From a checkpoint of a small mixture-of-experts model trained on Wikipedia.
Training: a variant of Muon for the experts, 389M tokens, 5929 steps.
Below are experts of layer 3 (counted from 0) of a mixture-of-experts language model. Rows are named router (the router's row for the expert), down (a neuron's output weights, with its number) and show model dimensions 0-191. Each number is 500 + 50 x the weight over its row's rms, rounded and kept within 0 to 999. Numbers have three digits each.
Before each expert's rows: a language model's description of what the expert responds to. This comes from a sample of Wikipedia text that the model never trained on.

# expert 16
Prepositions after predicates. Prepositions and infinitive to right after verbs, participles or adjectives, as in recommended to, responsible for, made with, committed to.
router:492455512510513614463574494430586444449471522564526559426492516573588473498412526501446457457492501574488546488525496579544515486465508403448563440481458526592534463386552523492507458545439477531554553506487461530568525476511481450406602476550476570426440549457456562555439573506520447507567593433447500454499410463533413470457612460485531527559466553569472503435463542409444422563514554519534526446511524518570555489442444614473493528543535577501564456436494462419423428485461530453505585513524459485456505545407516523477524499519481523532545435524517473457501399515489412464
down1:472492427466482490467501565431635466544487499499622480431432504495550502536523441575477594506493525454520419525505510506472490533439407440653451553441534474478645561505534428489511612527549474490470431607517459417523519513464440576535540492447485484518551462547487485534472555531556429486567480455513461437559434565537525589511400502464437496527501538587426533610481529562512488531553456529412455521563424428528528493429533463468529464559527599509505454586444550550485464524473502500499476558512453456456520512443510561518576519504516499530469515423427390521454478528467495526
down2:397566474510483564469456564524498475434474465533453567539569456440573451482420458525518427510485547540465504417476431561524526533493465504534524543394567599504572481424502446517496472499575538492526530485475388483465487507618431516538422537451415488541473471502547408574573507458502473473483463475478516540536528458525499446447502518507480452511497519518487482494496547469393412439447509507462414486444525571548490515519537497484562484477504521488569456514530566453540536512613533494527623443476499508598407563525519565469475358576594512467576434532497594587615491519396531475
down3:468484549503448473573547469511538524622501415495597492484412518490525412518490409497467444495571462463600592505581454489461511457523503563498471510452449579397474522459486433574478473520512462396404476521465470446661557519473458523520449513566514526539468503409522542592468490476564536483554469476503434480503507468538595467584533491525478531382462484553559492459668542447496493423478606447466468571452432488556465493491532452401525566497480538516492486501513527505543519418449526491437519488521462505466516515481494514434494522492545448483661469544455494467481535420461499519
down4:522484471558501495419482588480542326544498545476517511565479520548512563546507633577569544525545540495617485506542451422428584537554571530485492498488410533462451505422487523511501519479458514475510529469487514504475498578496525485564553409512430539483492548430548583479424494493470542504401414512460398512523378523481521521485423418482504492422504517456477474507485506592519489532569485459456465457553511482416438533528498470409527583453520508464564510544534507499465513555498429485543411514470556433477489539611352526527572502487506485515459471440435483552444443540490493366
down5:495552445559420443520478449443430574511511549441417485524463484524447387564559497575482490532526457502600470472528488431523485479505540485443519507542540486521489569497453524559482535489479537487513494429502492548499457428482554493556580477505544525505483547460483422521580467522537374527519449524440436516539536515478520533362444508535510485512557407554487567414497458514562496453501418643472482533513595415569460609565514414382538557380533540417557508535529527474430514546494423524509544436591611408505504510530459439476476544591507467492557487486502510518510462529478411537
down6:606506576560588436467480485414421599473529514462420483400510487496528490462517538462549544515530520523412543418450492488494473482512513513550511462442468513473443374406464578465468485488550501563524628563428434456536564469511491504487525362548547485427614458479532484471502542534563562495469497510598516556469488438569470384606550419553496586547489487549521430524543536454458487486431447505544474486436417516560459464419458548423462495473439450513519498513403477416488448501544485527484389518531484501522438433389465532467498466488517503541495476511506507443476482500441512430
down7:452530606467530477430504492462530558553571479492442578544418517394499540519563471487500513397469427495459547497560536520471419561454453410449569464576546526479570546607496515609562513457418472547513471491517479469544514494497570533520447553458468570499532518509518490650481452562429460529475474466470572526427491497557582484396470478515507467455346467455460555513535570519401476587486497415518447506443518570483490477394494542525568453456538590565561571515529500470414541558501546491513468543517483542470557451454580496495471447580578461442538520494489456491545459464532474476
down8:389560534579547537459545569445475417517491598460504467438469488551485509471525452558523455482412578472486426527528465581516549514379477509455519507473559551451590582583508472491546478486472508476447454534437431422514559494562579590552444530577492564468549490530467475477550533441455513496512509437474531538432452453587480465374471460492506490346492437448579565543476491421517513521474484507562517487506483524461483544517459493447568553523471495544514515469522445401526512455543558560419514516480425444495587534520539395490554437529567530647488446442498570525471451534557552504
down9:567556543496491500377505517536514444480440503454511536531482503487531468430457598453472427449428449495431508506475472534532573397554412538497532453500538424373463482488487462477561560501482526482528500501519495444550548448376496507469522494576529516496486582512598503549388561455483504432548558458530544568501420471551506478487486553511581498496487529495523458477447466487446351541574481439463477513556402418441502514511477532533538490512537482590559508468512361533355491434492546500509585451477457539587598489615489441450564509461516554512445529512577459500480471479450556472
down10:533532500468500539562407508573554579477522601496569551452588585493509537472584485583487506435609572436424466500496452519546401511472493451466443443562553464525533481500514421481601622428529541509459457467614554492505537546574578530538518489579529429517506451491491552455481496407447401503569467367462497482556423520565440517546505550565603489497550512535465533527471520506516532433487452517496572431546447492512527503454460536515461500482476489425512558465471574536510552544412520478502538523569403421498408434529476571506568489467473501401548474499467465520503434482501539563
down11:453468490480481493403457473484468475529435503482567505509553503601534428445469450573505450509464431518447470503495391582509444545535406561458405497516527439508611468550542458477519478537512528492472479498476552443498473535559507599535567487549547575496570526511520435552442508488541529491528439410519435520675434565515566476562456580521519431564510477455463395491536579389538475474495496465495508511447441503520436510553449452451545500527428454471509415556463387514411536574456429425439464458485411489497461394459542471478460438533542566468490512428575527499506546469525518560
down12:517501519417511474535575468517627525380622528445501428478479455461473484491469560533511509472518481518549569549475508412539594440451473503477419500486538488482477440433467458519423464522472430567520488504493532589483598617414582569537524531505398522563501551518498471512484520520542473459465468548473548479401541492550498522491478411529385493472488525446505529453421486584534498481526495476555400478472501506543518542537488461416502549518461518513458539497555520427529513544523434484493503567436582529644519447547560462502451574464575457525506415616544454541501504502369396458
down13:531506512513485490499472537438453537449490550381578511536503521445549527530473571411480590531413480487505500450508518447433464533511440532500526446499539533520437425578447578399552543501469392460509507521521554457550446648451541492491467408493553568502569521538616427572499431449533560415435564584444563514544485508552491542522437446477511566545515404459506369554488499426541515478506408463518448584509563597489512462437600482539552538432514529516537511526513480491506533529557483490549440566395536550481498544547531573484512519468524420516448536494540479551541575571501473453
down14:494437493461519531463499470566563524494539554492521482622505524497438519483480529521425435491524474501338394461460507465480475515559475465522414572539560482522557431479519478415492475562474469463489518447497452457473497459500512457504553511483571532539470524561471529447508564552529398438441471391466565436492513543603523620434471604574479545520494565432531605556499531512433583473465525577505563461483558484505483499519516473602497521569577470444449584518642440434448493426461547516461448460526458523459410426453432512486444517544486541474556479547423529503473552497487401562
down15:457539515518506474445566535454458450415519494561536521548536462461457496585472450555596440415472494538450552479497517477525406450594525362491427438550441466384434595556483520523524465528557458523483456554389496534445538580405496483538538501521455435505436564524487497501490489488501525520554397509452407471498527466516466535536605464467524438461554495524460589479461444535498470470430468448511468386551476493488521500474505602432516480513588561547524448441493581557521480501469435604452577582405540558478513440446439528510510479543487552516458419569447547458525547508429450564
down16:610507444522492534533412413490508566492527466443508577496451480437489497496416557440556573533527515542367585410593441488556607450483408497403557544474491517511478409554623449451539538435491468551544492439526450456464435487504488470455373423499436483515472454477487522466486479490540453480533463447434543477525473466530498453424526518555505459511590485480374543520448520431507512353506518480592525522471498457458502444446546465536464549516509481515478500541454476409511454477530559528519550529466539582500427547434597483512574430444492482490442476486532532436505494441593559487